Below are experts of layer 4 (counted from 0) of a mixture-of-experts language model. Rows are named router (the router's row for the expert), up (a neuron's input weights, with its number), down (a neuron's output weights, with its number) and show model dimensions 0-159. Each number is 128 + 24 x the weight over its row's rms, rounded and kept within 0 to 255.
Before each expert's rows: a language model's description of what the expert responds to. This comes from a sample of Wikipedia text that the model never trained on.

# expert 14
It responds to: Line breaks, mostly blank lines before or after headings and table rows, plus heading words such as History, Notes, ===.
router [ 80 157 146 131 184 144 123 142 109 144 141 120  87 143 121 142 121 110 110 117 128 153 116 131 100 148 130 119 119  96  98  92 133 139 138 103 119  69  93 111 118 145  88 128 129 116 145  95  83 140 159 124 120 140 139 139  61 158 123 132 127  83 138 153 154 123 123 151 135 106 147 152 165 112  93 111 135  90 150 119 126 163 137 112 118 170 109 117 197 147 131 136 157 140 159  83 125 114 129 165 158  87 136 137 159 132 126 117 188 132 107 150 115 104 111 148 104 120 142 128 131 101 116  93 164 149 126 126 100 144 107 113 140 125 161 158 104 122 143 131 115 116 161 144 177 155 115 139 134 147  98  92  84 122  88 146 151  98 120 126]
up1 [ 97 144 137 149 125 139 124 138 151 136 157  99 144 106 109 131 139 136 153 119 136 134  99 133 113  95 101 124 103 113 108 106 101 145 139  92  79 151 111 124 101 131 148  90 114 174 129  83 110 125 178  86 122  91 139 100 115  94 139 122  98 157 111 111 113 132 109 205 131 146  82 110 109 147 112 142 137 118 123 106 128 111 151 109  58 181 106  92  98  92 131 145 126 119 138 138 102 127 118 127 139 153 161  87 120 169 142 168 145 112 131 137 146 125 162 143  99 137 132 112 143 114 159 123 122 153 122 167 152 136 130 124 128 152 106 156 102  99  89  91 119 113 133 153 126 161 135 138 145 119 111 154 146  83 177 152 140 149 155 161]
down1 [153 129 128 134 123 158 120 106 133 116 116 103 160 101 141 112 105 112 139 121 134 117 119 126 148 112 140 181 111 124 137  98 100 132 110 140  93 166 123  98 150  77  95 124 142 131 169 122 132 170 144 124 120  92  99 104 117 136 111 105  97 130 133 140 128  78 167 111 168 139 132 143 117 146 115 122 133  95 123 116 100 107 129 132 173  79 100 127 133 139 168 135  82 119  73  97 149  92 115 143 143 104  83 107  82  88  79 134 129 100 131 103 110 125 139 136 115 115 132 119 132 120 137 144 117 151 120  77 112 136 163 140 121 105 126 103 166 144 152 109 150  84  83 118  98  99 131 149 107 143 150 109 126 171 151 121 184 137 100 176]
up2 [113 152 110 165 147 156 127 123 155 134 151 159 144 109 142 106 120 148 137 124 119 125  85 141 112 109 105 112 123  98 116 117 123 115 155  84 111  78 116 145 133 176 123  99 106  94 129 171  73 120 127 175 154 112 165  98 123 127 135 143 106 143 123 149 143 121 148  82 155  89 149 139 116 128  92  95 144  96 138 105 115 124 126 107 147 154  87 147  74 133 162 141 106 126 119 147 111 128  89 145 146 127 117 122 142  96 130  96 147 116 126  93 126 131 146 139 111  96 125 126  87 155 107 149 149 174 115  59 140 170 130  96 113 137 154 119 120 183 103 105  96 114 133 126 138 105 146 119 128 139 160 124 126 101 150 128 152  74 129  76]
down2 [142 119 152 137 166 107 173  99 146 102 129 162  86 141 122 124 116 154 142 127  62 127 110 132  91 138 129 119 125 139 131 241 127 143  93 118 143  87 101 141 150 147 139  99 138 112 145 108 142 127 143 124 122 115 132 120 153 106 141 120 159 135 116 113 123 138 129 123 100 115 148 132 129 104 121 108 133 217 126 167  68 107  79 120 162 176 149 144 128 132 132 144 119 131 169 139 111 126 155 131  98 116 119 126 147 129 125 135 103  48 157 125 137 124 104 111 102 100 134 110  96 118 132 110 106 142 101 133 141 132 124 127 143 137 109 144 118  98  89 131  83 129 147  98 137 129 162 124 134 125 124 120 163 126 116 116 120 113 146 121]
up3 [142 141 154 144 151 132 143 133 131 119  65 136 153 117 149 141 112 112 130 116 113 179  90 105 123 127  96 127 140 101 121 121  82 128 140  90 108 181 147 116  98 115  74 107 181  99 105 117 155 122 108 125 118 186  92 116 130 158 145 126 137 113  77 139 141 136 121 106 130 116 170 155 171 120 176 155 144 118 128 147 122 153 158 141  83 115 151 104 157 132 121 123 145 147 134 162 140 146 130 145 130 100 118 172 123 140 152 125 153 118 135  66 108 110 108 159  79 132 106 147 152 152 112 136 138 117 150  95 118 162 168 125 116 141 141 165 139 143 107 158 139 129 137 108 157  99 107 157 151  91 132  94 139 104 167 131 128 136 148 106]
down3 [123  85 177 151 143 123 159 120  99 132 128 137 112 124 162 119  96 161  93 123 110 117 147 139  90 150 119 121 154 117 106 175 117 111 140 101 166 103  96 133 134 139 121 106 165 166 131 116 147 118 162 127 164 131 119 164 173 132 148 152 198 125 101 122 152 145 107  98 150 140 142  59  99 162 103 153 136 169 126 120 131  86 115 112 138 143 147 155  97 129 125 123  82 137 144 170 153 173 161 134 128 132 133 126 148 181 139 152 129 121 135  92 162 113 132 116 134  89 141 117 102 126 155 111 133 162 117  92 141 152  88 148 167 141 155 146 101 119 127 179 118 116 156 144 116 130 148 109 125 127 106 135 128  93 110 105 109 135 126 116]
up4 [103 148 137 120 117 121 129 143 123 104 118 104  65 110 101 115 135 177 157 139 113 133 162 112 131 149 151 134 162 183 185  94 116 137 140 155 109 132 142 167 115 185  66 146 137 123 156 102 126 131 131 148 126 136 142 135  70 157 133 105 103 134 125 123  96 142 112 110 148 112 116 138 170 120 131 128 151  93 120 134 135 130  99  93 152 130 100 121 118 138 131 125 151 112 136  99 125  91 108  92 109 180 154 131 137 119  79 135 104 146 127 153 134 106 155 138  67 152 120 128 116 156 115 106 162 105 124 131 124 118 121 112 106 143 142 127 119 105 112  92 136  93 157 109 113 167 145 112  77 116 175 105  96 124 123 110 142 157 175 102]
down4 [117 122 136 107 115 123 112 154 141 144 115 128 100 135 130 137 119 132 162 146 147 139 168 156 163 107 167 119 110 108  93 129 153 132 109 123 126 132 129 148  92 181 167 165 117 162 160 146 119 148 124 143 105  95 134 108 101 135 105 146  99 145 112 131 143 151 114 129 142 106 117 149 136 141 140 163 148 126 140 108 109 148 154 152 166  62  96  98 151 146 126 114 159 123  67 112  94 152 128 117 177 139 106 166  96  99 115 105 114 159 127 157  83 158 136 131 167 176  95 121 110 121 124 145 136 130 150 166 133  86 115 153 163 116 121 132 185 114 104 144  96 107 117 162 115 130 131 150 150 122 185 148 121 139 167 110 141 156 167 115]
up5 [133 122 117  98 120 124 132 115 109 117 123 100 140 140 155  98 122 165 139 180 146 125 113 132 140 137 156 122 130 137 158 151 149 114 107 145 129 157 145 133 152 126 138 122 149 155  91 161 113 137 136 107 128 120 128 184 153  98 124 130 160 166 172 105 123 131 141 162  70 149 140  92 107 126 117 142 122 127 138  98 140  84 137 137 109 155 189 155 149 114 118 158 132 135 107 199  86 100 115 134 123 128 137 177 112 120 161 116  91 154 150 149 117 132 120 137 129 156 181  91 125  95 140 137 128 130 129 164 112 125 131 159 117 121 133  74 141 147 128  78 138 151 121 118  64 124 102 114 109 115 167 132 201 152 135 133 141 143 120 142]
down5 [110 118 137 122 132 120 127  90 165 163 131 102 131 137 123 133 129  84 100 110 102 138 159 122 123 106 132 120 138 141 112 138 157 121 180 126 106 129 115 101 116 135 162 156 126 117 138 156 156 130 135 140 127 140 101 111  90 193 140 154 151 131 114 135  96 150 128 170 133 128 130 130 105 156 116 120 133 191 140 138 122 175  86 131 144 116 121 132 139 161 148 119 120 141 195 135 105 122 105 137 101 108 155 150 144 151 111  99 142  45 112 130 133 119  73 127 125 119 100 150 122 105 126 122 157 143  93 131 129 146 110 107 178 143 140 149 126 104  78 187  84 156 152 161 168 132 120 143 145 158 137 137 113 120 131 138 106 135  71 115]
up6 [175 140 136 106 154 183 137 114 146 134 151 109 117 129 133 108 139 138 199 124 129 189 142 112 103  84 130 133  82 114 138 115 157 117 120 134 122 126 140 151 133 133 138 127 138 124 150 156 104 108 110 104  93 120 184 169 143 175 130  94 125  90 126 133 130 155 140 152 115 129 131 110 142  97 132 109 141 111 152  85 153 145  94 157 133 159 120 109 102 132 137 133 150 111 117 139 114 122 111 132 181 118 178 113  93 148 133 125 122 129 125 111 132 118 152 136 135 144 148 130 156 144 109 129 120 118 132 140 123  96 155 116 108 112 151 111 152 154 177 119 120 150 143 129 139  86 147  87  24 137 182 126 139 103  98 108 115 126 101 119]
down6 [121 109 105 131 156 141 120  80 126 159 155 132 101 135 128 101 126 145 163 135 135 135 120 100 106 100  92 111  87 124  81 173 169 153 138 114 133 116 127 112  88 135 167 121 133 125 135 130 100 115 133 145 119 118 128 137 121 131 127 106  85 139 173 146 137 128 104 102  91  88 167 143 128 124 100 136 109 145 146 128  66 147  89 134 144 129 125 141 170 168 147 113 146 110 160 129  92 135 153 143 128  67  96 114  93 168 137 178  79 103 128 132 143 165 126 129 124 161  94 143 126 103  54 132 131 155 149 132 120 113 148 106  84 119 148 126 132 121 107 118  92  72 112 151 127 122 145 132 155 138 141 134 109 127 119 106 145 114  86 126]
up7 [ 86 119 114 150 152 153 117 120 122 124 114 121  49 144  97 102 130 102 133 158 126 151 179 137 147 127 143 149  90 128 140 135 127 178 154 172 130 125 115 125 119  93 127 118  85 108 136 122  94 128 114 167 133 131 155 141 137 133 107 132 120 119 181 146 158 160 126 151 141 125 152 114 149 112 178 151 124 148 145 119 113 131 148 176 122 129 144 103 130 165 107 129  92 150 110 125 141 120 123 115 192 156 129 155  89 148 124 151 118 132 153 147 144  92 115 119 134 126 166 135 120 170 157 150 115 146 156 130  93 113 112 154 100 131 139 154 164 143 191  85 102 123 119 153 148 106 106  96  82 146 115 172 100 107 138 123 150 124 110  98]
down7 [144 118 162 136 151 156 145  70 138 158 155 126 111 147  90 115 110 178 163 129  81 130 124 125 141 104 117  82 136 126 128 206 153 132 128 116 126 139 112 108 123 155 141 102 135 139 164 145 131 139 127 110 156 152 119 121 146 112 136 137 115  97 112 129  94 133 146 134 120 122 132 108 110 109 130 128 117 225 102 128 117 116 139 129 141 144 120 113 148 114 154 133 118 104 137 134  64 148 118 137 139 113 117 136 133 173 159 115  97 161  89 155 151 149 135 119 104 153 116 127 122 149 140 105 140 156 144 147 151 115 139 163 146 111 128 150  99 143 123 133  23 153 115 141 157 137 122 165 157 121 155 149 149 158 148 116 113 125 107 120]

# expert 39
It responds to: Line breaks after sentences, after table separator rows and before list items, plus == section heading markers and table divider strings.
router [113 158 150 137 171 171 115 124  98 136 131 107  98 141  99 154 135 135 102 150 123 151 131 126 107 134 124 126 102  98 104  92 153 138 149  97 136  86  80 120 101 148  71 125 144 117 136 123 104 151 140 134 123 135 145 134 110 169 130 139 165  90 151 147 134 142 120 167 140 140 135 128 179 100 101 116 124  96 133 120 116 168 154 138  93 170 150 119 172 169  96 134 141 137 146  92 122 137 135 121 139 114 156 166 164 143 130 126 166 137 117 158 133  91  89 123  91 111 138 128 122  99 126  88 140 152 142 108  76 160 103 111 161 122 153 141  94 143 129  94 128  96 155 143 171 142 121 126 139 164  93  84 113 120  72 134 144  94 114 120]
up0 [125 106 114 108 123 167 127 137 100 152 126 131  73 124 139 128 118 130 146 199 149 139 131  94 156 124 127 130 170  73 101 116  98 176 148 130 106 134 144 134 140 114  94 127 148 140 157 104 106 113 101 112 113 177 104 133 161 155 134 136 108 100 120  91 147  70 142 165 137 143 129 158 153 110 140 132  83 131 158 126 130 126 121 131  98  92 151 112 161 142 116 115 141 142 108 102 119 121 143 139 138 123  96 123 115 124 142 138 144 138 132 119  94 151 105 136 154 139 136 133 123 162 121 123 121 132 134 114 154 143  91 112 155  60 124 195 164 121 130 112 122 127 121 145 128 127 112 151 128  93 118 194  77 145  78 121 149  88 145 166]
down0 [134 115 168  72 170 164 143 153 125 148 103 165 135 112 138 144 119 146 162 119 112 115 128 125 135 133 154  99 132 132 139  84  95 118 124 153  84 127 132 107 103 130 109 127 119 154 112 106 116 141 117  77 115 117 144 109 119 129 137 135  93 113 138 136 123 100 118 111 114 145 102 101 111 137  94 128 104 100  94  77 104 118 138 155 118 139 121 138 114 142 116 151 107 125 106 158 146 114 101 102 100 116 106 145 156 110 137 123 105 134 119 131 169  95 121 133 110  44 146  96 122 190  80 103 117  79 161 164 133 146 128 180 132 125 142 104 122  94 130 102  90 108 106 197  99 136 132 135 158 138 137 119 117 139 139  99 122 158 111  98]
up1 [112 111 153 124 140  69 137 141  84 150 116 172 109 116 108 127 128  96 144 120  90 119  91 126 100 138 139 140 171 167 151 131 100 147 149 122 119  92  95 122 118 137 118 109 147 117  97 134 123 130 148 136 136 120 112 123  62 135 125 108  85 110  83 157 106 135 125 133 126 122 152 130 129 138  95 135 131 132 151 116 140 144  68 130 126 156 101 137  61  71 138 122 137 126 137  96 158  94 127 150 101 121 165 143 169 113 144 102 140 129 121 115 132 116  71 145 114 138 117  88 132 178 147 107 161 167 137 142 155 125 102 110 101 115 115 131 137 136 117 152 146  95 162 135  90 140 161 139 136 102 124  90  83 145 115 115  96 160 102 158]
down1 [ 97 134 126 104 131 113 148  82 175 139 169 135 133 152 137 111 111 107 135 154 106 135 159 105 141  95 142  98 153  92 141 204 160 131 126 165 119  89 116 177  89 105 110 122 146 118 119 128 128 144 143 165 110  75 157 145  86 135 134 145 113 130 176 121 175 103 164 138 119 112 121 121 101 133 120 102 125 191 127 146 140 103 126 107 118  98 161 107 138  82 110 121 111 108 130 135 116 158 142 147 162 143  92  57 117 122  89 133 120 100 157 117 110 122 130  96 145 142 132 118 145 117 152 105 141 114 158 142 137 141 119 118 119 110 103 139 147 142 110 144  78 136 123 144 114 149 131 123 130 153 123 150 106 121  81 181 147 126 124 145]
up2 [118 129 157  95 130  97 104 128 103 156 126 104 128 141 179 142 138  72 130 139 103 136 110 120  89 139 135 114 101 166 153 129 107 108 118 151 135 138 107 128 119 135 125 150 157 124 129 115 124 131 128 111  82 128 128 120 114 106 125  97  60 173 128 185 128 124 126 128 109  98 149 108 110 117  75 122 111 115 129 130 104 157 107  93 117 123 126 132 131  75 112 164 133 119 115  82  87 151 132 154 148  55 145 130 121  87 156 154 101 153 123 112 111 133 123 109 100 149 134 116 115 121  99 119 184 169 159 115 137 136 108 126 141 126  82 107 132 137 127 160 154 118 110 137  88 131 133 169 148  78 124  91 141 141 116 107 104 181 130 147]
down2 [102 144  98 150  90 112 132  94 142 108 133 158 140 146 175  92 130 137  74 128  84 146  91 115 119 131 104 138 153 132 132 137 112 104 153 111 133  88 116 100  76  87 117 127 138  93 157 100 125  86 138 138 105  97  87 135 110 110 149 139 118 141 141 140 155 138 113 137 102 119 146 134 141 103 122 135 149 114 133 118 147 193  88 120 110 113 143 167 119 139 114 126 110 132 141 144 163 104 130 130 127 105 102 145 141 119 176 114 137 124 172 155 129 149 152 143 103 130  87 157 110 152 135 128 123 131 120 149 118 155  89  89 114 170 125 128 130 140 157 114 150 148 121 138 139 101 116 153 158 152 142 102  80  55 100 151 174  88 165 135]
up3 [141 153 149 118 134 125  82 141 121 133 156  85 147 112 127 140 117 101 118 108 128 130 122 157 136 127 145 143 154 155 135 123  99 110 145  98 114 161  93 117 153 115 108 176  86 124 153  82 130 114 137 152  61 124 104  76 113 159  99 104 104 132 127 155  99 142 145 134 161 115 100 148 116 114 148 124  97 140 120  94 112  69 118 135  97 131 123 156 105 150  93 147 129  77 113 127  97 131 129 121  94 186 118 123  96 106 152 110 188 133 119 121 132 122 155 139 118 115 143  76 124 139  93 138 124 121 127 137 115 146  71 131 141 129  85  92 141 151 112 152 132 113 117 143 132 138  82 106 173 130 129 147 123 150 124 148 135 132 167 182]
down3 [147 119 114 126 128 148 140 154 165 144 121 149 207 139 115 131  75 128 104 153 131 102 160 121 144  91 139 194 157 123 156 113 122 115 169 125 105 135 116 166 106 156 116 169 121 141 157  93 127 160 123 123 104 162 132 118 170 127  93 145 106 130 122 161 150 168 109 149 123 115 171 151  96 126 129 149 159 140  87 149 134 133 122 143 134 128 119 116 171 114 147 121 166 112  75 131 106 111 135 109 120 153 118 106 151  91 145 110 142 110 131  95 107 112 155 163 125 136 127 121 125 153 150 164 102 123 152  89 134 132 108 146 150  64 137 100 159 167 153  86 138 127 158 110 153 175 134 114 122 128 133 134 121 125 100 104 136 152 155 135]
up4 [133 175 129 138 123 118 122 133 114 146 123  92 139 112 153  93 101  89 129 170 167 144 115 161 129 110 131 145  95 120 152 100 138  82 117 102 136 127 129 144 109 123 154 211 162 124 150 114 130 105 131 156 128 142 170 102 113 120 123 100 113 168 188 167 106 160 144  99 120 105 115 135  98 116 123 138 130 125  94 152 140 124 135 127 135 157 141 151 144 163  71 183 127 115 106 119 118 104 115 125 149 138  99 109 117 143 153 129 108 132 134 138 144 107 140 155 135 127 135  80 127 151 145 151 156 139 135 124 134 158 144  77 108 144  96  72  93 161 136 116 135 123 156 103 103 135 159  89 103 126 104  81 133 104 101 139 134 110  89 102]
down4 [125  63 104 131 185 157 145 162 133 116  96 137 127 113 114  90 132 104 146 149 152 111  80 110  99  89 114 171 162 154 147 128 102  72 166 138 100 118 114 103 132 134 118 143 103 142 106 118 134 112 165 113 142 155 104 121 142 152 102 159 109 141 119 141 120 127 127 126 125 137 125 135  94  98 118 150 128 115  91 129 150 162 111 140 141 139 122 133 111 188 100 118 104 142 104 159 144  96 178 115 122  98 137 137 145 132 115 110 153 165  84 103 149 109 175 117 111 147 144 147 137 183 121 190 119 177 147 109 144 149 132 136 117 114 143  78 119 155 133 122 180 133 141 149 135 153 116 110 148 104 127 133 108 154 128 100 111 121 150 132]
up5 [124 103 129 114 119  93 137 130 139 151 134 109  97 126 121 124 146 171 167 177 198 114 119 115 153 143 141 132 177 149 133 128 120 116 115 162 133 105  52 115 162 134 159 116 131 129 141 138 142 134 170  92  88 135 122 140 144 122 139 135 110 109 156 132 145 173 123 108  87 141 131 132 128  92 144 116 151  76 124 123 136 115 125 154 120 136 127 124 174 114 137 102 137  83 129 102 103 110 135 147 161 149 114 148 128 143 142 152 123 135 111 129 126 180 125 154 159 114 130  76 153 121 111 147 161 113 123  97 162 126 112 147 120 108 142 102 113 123 157  93 163 136 168 110 121 162  78  89 144 131 114 127 200 134  82 100 125 128 127 111]
down5 [169 132 134  97 177 134 133 127  93 141 109 118  96 153 120 169 134 129  95 101 127 100 137 161 120 113 119 143 118 136 168 223 140 170 142 112 136  97 146  89  97 127 113 152 111 139 141 152 124 138 109 124 153 122 143 127 171 120 170 127 148 132 124 169 105 133 131 146  86 135 110  97 150 117 110 151 108 180  94 123 130 118 112 124 127 110  92 165 147  69 147 136 138 178 145 108 140 141 154 170 107  97 134 138 124 153 100 108 110 148 166  84 147 148 114 150 124  97 135 135 152 106 114  84 159 121 111 135  80 138 124 115 106 145 120 149 119 144  81 109 132  99 114 153 146 103  92 149 134 127 111 138 142 125 158 119 125 139 139 131]
up6 [141 118 145 135 147 145 133 133  83 194 110 114 161 123 115  93 122  95  95 165 142 114 108 142 125 131 119  98 118 145 145 127 118 125  93 142 128 162 117  95 141 132 173  95 147 105  87  95 139 120 106 154 180 162 120 136  72 101 150 130 127 143 167 100 112 142 107 120 160 138 100 136 105 128 161 130 120 113  92 169 156 110 118 110 144 176 158 142 146 106 119 148 133 113 134 119 125 129 121 127 133 158 174 158 141 101 135 123 126 148  95 128 153 141 104 159 165  97 147 151 156 112 134 151 154 113 123 118 166 153 136 132 114 184 141 134 100 134 136 128 151  56  94 121 151 174 148 128 162 137  81 125 139 134 132 117  87 110 157 128]
down6 [126  70 111 120 139 150 118 120 145 128 123 138 127 106  88 127 164 148 119 138 144  98 109 113 122 107 182 155 183 151 159 140 166  71 157 130 178  92 111 159 138 113 116 129 124 134 123 152 129 159 134 154 118 135 147 109 108 185 142 130  97 105 134 122  94  93 116  90 109 107 159 128 140 113 152 159 170  88  80 102 153 109 123 138 131 144 139 132 134 151 110 109 102 133 136 149 159 125 171  97 147 130 117 148 139 136 120 119 145 137  97 133 139 150 169  97 113 122  86 150  91 171 105 150 141 130 112 123  94 142 124 126 102 155 126  86 132 103 106 116 155 124 168 119 154 112 184 100 147 133 156 129 102 142 110 112 115  96  96  99]

# expert 53
It responds to: Dashes starting a new field line in player or person infoboxes, such as Number:, Born:, Years active:, plus short syllables like ro, tro.
router [ 95 159 157 178 150 129  92 160 107 142 140  72 113 147  99 143 195 136 105 151 133 169 107 158 113 138 144 123 125 112 123  64 117 144 126 145  73 151 147  89 125 147  95 137 140 110 142 130 112 123 129  87 130 137 125 174 117 139  97 133 152 104 134 131 135 124 117 115 142 158 139 102 155 127  73  80 108  98 134 110 132 149 164 131 130 153 140 115 121 131  87 161 139 128 140 126 117 109  94 171 131 130 180 141 146 111 102 121 134 148  90 157 131 110  89 150 112  88 131 103 148 110 114 128 179 137 136 140  96 159 130 116 119  90 158 140 101 121 156 122 170  95 139  95 136 107 127 164 125 144 135 112  97  95 127 118 127 131 134 131]
up0 [125 147  83 129 134 165 159 125 113 119 133 182 149 130 147 111 148 140 128 176 157 131 152 148 124 132 139  85 163 149 106 116 154 133 147 139 161 101 121 139  99 166 137 111 127 175 151 148 124 140 106  92 110 193 139 110 145 121 118 121 128 166 138 127 150 125 145  85 193 158 174 140 150 122 120 161 139 118 126  91 131 111 174  94 158 161 152 110 124 135 116 136 131 140 122 117 169 171 144 135 140  99 113 115 129 127 150 135 133 101 135  99  92 123  97 147  86 145 135 142 115 168 116 107 131 115 121 103 138 100 121 117 103 126 115 177 153 118 157 129  93 141 146  93 112 106 116 159 114  60 153  89 120 155 145 109 160 144 112 129]
down0 [109 109 139 131 116 115 206 137 186 156 147 115 150 163 118 129 131 159 127 107  83 136 117 154 121 117  88 117 150 146 116 103 164 131 155 132 148 161 160 127 107 115 101  95 137 133 163 117  94 148 171 170 125 173 132 113 109 125 132 143 136 104 128 145 165 103 121 121 122  85  96 171 160 147 123 150 123 120 152 149 145 140 148 150 173 137 183 121 138 125  84 109 124  90 184  91 111 131 142  66 109 162 154  81 118 131 110 132 151 126 130 142 117 131 125 146 112 169 133 153 124 114 153 169 125 147 133 130 106 105 117  85 136 136 131 147 122 121 109 115 141 153 129 118 141 118 123 146 131 145 137 146 165 158 103 154 133 128  81 110]
up1 [102 134  95 100 152 106 160 115 107 182 135 150 117 101 137 130  70 133 121  84 128 127 165 134 130 128 132 122 126 136 157 100  97 139 137 125 160 113  92 175 102 165 135 100 131  95 136  98 107 135 135 171  73 137  80 123 131 129 122 157 141 129 119 123 136  99 111 139 168 106  74 147 107 127 139 124 110 136 110 120  85 168  87 143 163 178 117 124 174 101 158  97 145 111 104 123 125 115 130 140 156 130 103 140 128 143 145 135 117 135 120 122 135 112 111 168 142 104  93  93  92 134 106 117 145 142 125  76 112 105  95 159 174 129 127 148 111  98 154 161 131 145 156 126  78 103 137 106 138 151 130 117 174 105 109 127 124 105 124 111]
down1 [135 132 129  89 126  97 110 122  96 149 165  84 108 115 135 162 157 114 142 123 105 118 170 163  77 120 100 162 120 122 134 120 117 105 127 121 128 106 162 153 163 100 106 113 141 110 132 127 133 124 115 155 121 127 136  91 156 118 146 102 138 128 140  77 106 170 133 116  84 116 125  92 153 122 139 112 139 158 128 148 120 133 119 115  74 100  92 196 159 140 112 105 119 112 103 114 170 112 106 148  97 152 115 138 102  77  95 109 122 112 180 139 153 138 154 113 117 104 161 142 204 101 124 138 162 148 130 156 148 155 161 139 131 101 134 139 138 113 101 102 132 122 160 134 110 135 121 126 113  83 126 144 136 148 154 148 162 142 163 128]
up2 [100 131 116 171 120 147 146 120 150 132 130 156 107 138 155 138 134  85 110 135 145 118 125 108 111 110 133 124 133 120 127 133 105 135 160 109 132 132 145 147 112 143 135 127 140 123 179 159 144 147 108 127 102 143 123  38 140 136 143 146  64 147 124 113 104 150 111 129 156 145 124 187 145 132 124 119 100 129 101 123 153  92 108 106 150 141 129 113 216 107 126 152 116 130 123 130 103 116 116 110 131 131 136 152 145 176  78 137 130 137  99 142 116 145 137 144 133 113 105 123  78 123 110 159  99 130 108  77 148 109  90 114 154  97 106 173 130 142 155 117  94 167 136 129 169 110 141  94  95 135 125 139 163 131 164 177 152 110 123  95]
down2 [145 128 180 134 121 109 127 114 148 119 147  97 126 163 152 110 142  86 142 104  45 165 100 147 128 122 108 142  93 160 148  94 120  78 111 176 137 107 129 174 130 137 107 159 117 124 148 155 124  98  77 136 130 130 138 142 146 137 116 107 117 134 115 118 111 118 139 111 123 136  94 116 107 108 168 146 139 183 112 101 127 125 136 126 108 134 130 123 157 139 153  98 146 138 135 144 124 127 101 112 161 135 120 114 106 140 130 148 160  73 142 142 101 144  77 144 120  97 131 105 149 119 122 125 113 109 122 124 148 152 175 147 145  84 122 135 117 131  99 199 125 138 150 134  85 146 152  74 188 137  92 118 103 111 127 117 124 123 112 142]
up3 [118 137 105 135 124 124 108 121 166 144 132 182 160 103 132 208 140 135  94  96 134 140 133 112 151 141 146 126 150 104 112 117 174 176 164 148 108 145 124 192 145 165  98 147 174 155 142  92 115  87 123 137 121 120 170 168 146 128 143 104 115 139 150 189 107 137 114 141 129 149 120 128 114  89 125 171 106  97 135 136 107 147 174 105 158 128 122 102 147 114 136 169 120  93 113 137 135 154 125 104 145 111 110  88 145 149 185 129 121 129  99 138 137 117  97 107 134 147 145  81 111 108 108 139  94 135 138 126 102  85 136 127 141 141  96 107 157 155 121 107 133 103 136 140 134 133 143  90 106 133 163 134 102 134 122 109 119 110 128 121]
down3 [147 166 114 119 132 153 143 148 160 143 132 129 108 154 139 185 109 128 121 128 111 144 160  83 142 107 119 122 132 114 104 211 141 126 131 114 141 149 113 144 162 171 110 126 154 156 102  78 167 173  95 136 147 148 100 128  73 141 113 117 166  93 151 138 112 128 124 115 156 148 135 153 111 101 158 110 133 119 106 112 134  81 133 159 142  76 107 116 182 112 155 135 141 134 121 119 113 117 144 112 153 132 127 108 123 129 102 150 121 151 103 125 143 143 127 131 144  69 150 127 122 141  88 133  98 109 107 167 133 126 141 133 108 134 138  78 132 150  79 141 109 179 152 106  89 128  79 141 136 140 128 134 137 107 135 148 153 100 141 142]
up4 [124 102 121 129 137 124 170 121 133 141 106 158 152  78 118 140 110 129 115 111 125  69 152  98 104  98 117  98 141 124 158 142 103 111 100 126 134 114 150 147 141  97 162 132  92 140 174  86 132 140 141 128 118 146 133  63 107 142 167 133  97 140 126 152  83  69 143 141 124  96 149 110 102 131 156 161 180 104  67 124 144 162 167 141 119 146 115  70 123 159 134 124 161 150 115 126 139 137  95 165 120 114 117 152 146 130 136 135 102 138 133 141 122 124 135 115 143 132 134 104 139 106 123 114  92 164 128 152 114 148 112 135 171 153 120 133 124 129 108 126 110 188 127 160 127 136 103 118  94 117 129 163 124  72 119 123 117 166 161 108]
down4 [ 90 150 159 138 141 144 132 130 124  86 130 146  96 114 121 131 112 129 101 146 146 137 121 157 160 157 120 142  99 163 131 207 103 151 131 140 128 118 146 121 121  68  99 173  96 121 142 140 120 120 116 146 116 167 160  97 123 133 107  95 137 106 118 168 121 131 107 141 129 133 147 112 144  98 110 155 161 142  94 108  69 162 113 152 173 122  97 154 153 140 135 137 181 117 130 139 114 121 162 142 125  98 125 115 141 127 112 111 114 140 155 146 115 133 146  78 150 136 120  96 105 135 126 122 120 202 151 138 156 122 144 161 171 113 145 119 119 143 164 133 118 134 127 179 166 144 128  92  95 138 132  85 111 167 104 101 113 143 136 133]
up5 [113 145 132 132 167 121 135 127 141 106 123 108 100 110 141 111 151 149 110 119 169 130 158 125 161 121 128 151 142  99  82 132  95 142 179 123 117 137 117 135 155 116 103 118 146 102 142 104  62 129 162 105 110 145 139 147 128 132 146 140 139 152 123 127  96 111 133 180 134 108 101 106 130 135 149 135 115 112 139 127 160 171 131 155 143 136 120 128 143 114 152 145 104 130 116 159 130 111 125 172 163 161 150 161 127 104  93 137 134 162 119 120 134  58 133 123 141 132 134 108 207 168 162 148 128 137 127 127 116 120 152 113 119 113 155 115 148 146 136 150 105 140  96  94  97 167 161 122 111 219 139  83 110 121 125 137 103  83 149 110]
down5 [139 121 160  75 120 120 106 123 142 123 110 140 134 129 137 104 176 138 110 128 146 129 152 105 105 131 181  96  98 140 155  99 134 130 113 107 105 159  96 118  88 124 189  56 124 125 162 141 136 157 133 121  91 104 113 116 123 125 137  95 156 120 162 143 116 118 120  93 137  95  99 106  97 103 172 130 104 133 127 146 130  89 117 121 131 155 121  97  95  95 147 163  97  96 118 155  95 135 112 131 131 139 118 140  96 110 122 134 130 119 121 148 133  94 130  84 169 105 102 100 133 130 109 115 141 147 114 175 122 179 145 177 137 119 154 114 153 125  89 143 119 121 133 151 119 158  91  99 175 155 126 158 100 115 121 155 125 136  92 164]
up6 [145 154 116  91 135 163  68 110 116 135 120 142 187 111 117 163 131 104 134  96 125 140 103 143 105 121 151 126 109 130  94 125 149  99 155 185 117 127 140  71 146 142 157 154 112 142 118  83  78  98 139 153 108 135  95 136 141 112  84 146 147  99 100 130 161 128 154 168 121 109 113 109 108 111 163 126 119 119 146 112 112 143 106 124 114 149 148 137  87 127  96 121 104 153 114 119 121  88  43 157 135 121 139 139  99 156 156  84 124 106  85 110 120 111 149 119  97 161 126 132 106 112 133 138 151  92 125  95 118 108 126 115 155 142 124 149 111 144 144 108 132 116 109 133 132 158 118 101 149 156 147 158 147 145 109 161 104  94 155 149]
down6 [124 122 125 118 112 185  99 124 114 134  86 138 118 147 118 128 121 163 129 134 135 182 157 129 143 113 176 140  98 119 174 116 142 105 106 140 106  88  93 145  83 110  97  95 120 142 163 124  99 120  71 135 117 139 126  72 105 152 142 114 154 122 114 142 116 108 135 115  92  83 101 161  87  96 153 117 117 147 147 123 130 139 137 168 131  99 146  98 143 111 123 113 124 148 131 108 107 163 159 135 110  96 133 143 158 128 168 140 114 151 113 119 106 116 118 117 144 132  87 135  95 123 123 158 154 118 162 146 167 122 180 132 142 152  90 151  92 110  80 147 106 108  89 122 115  86 130 138 141 119  93 111 113 122  97  92 123 142  92 119]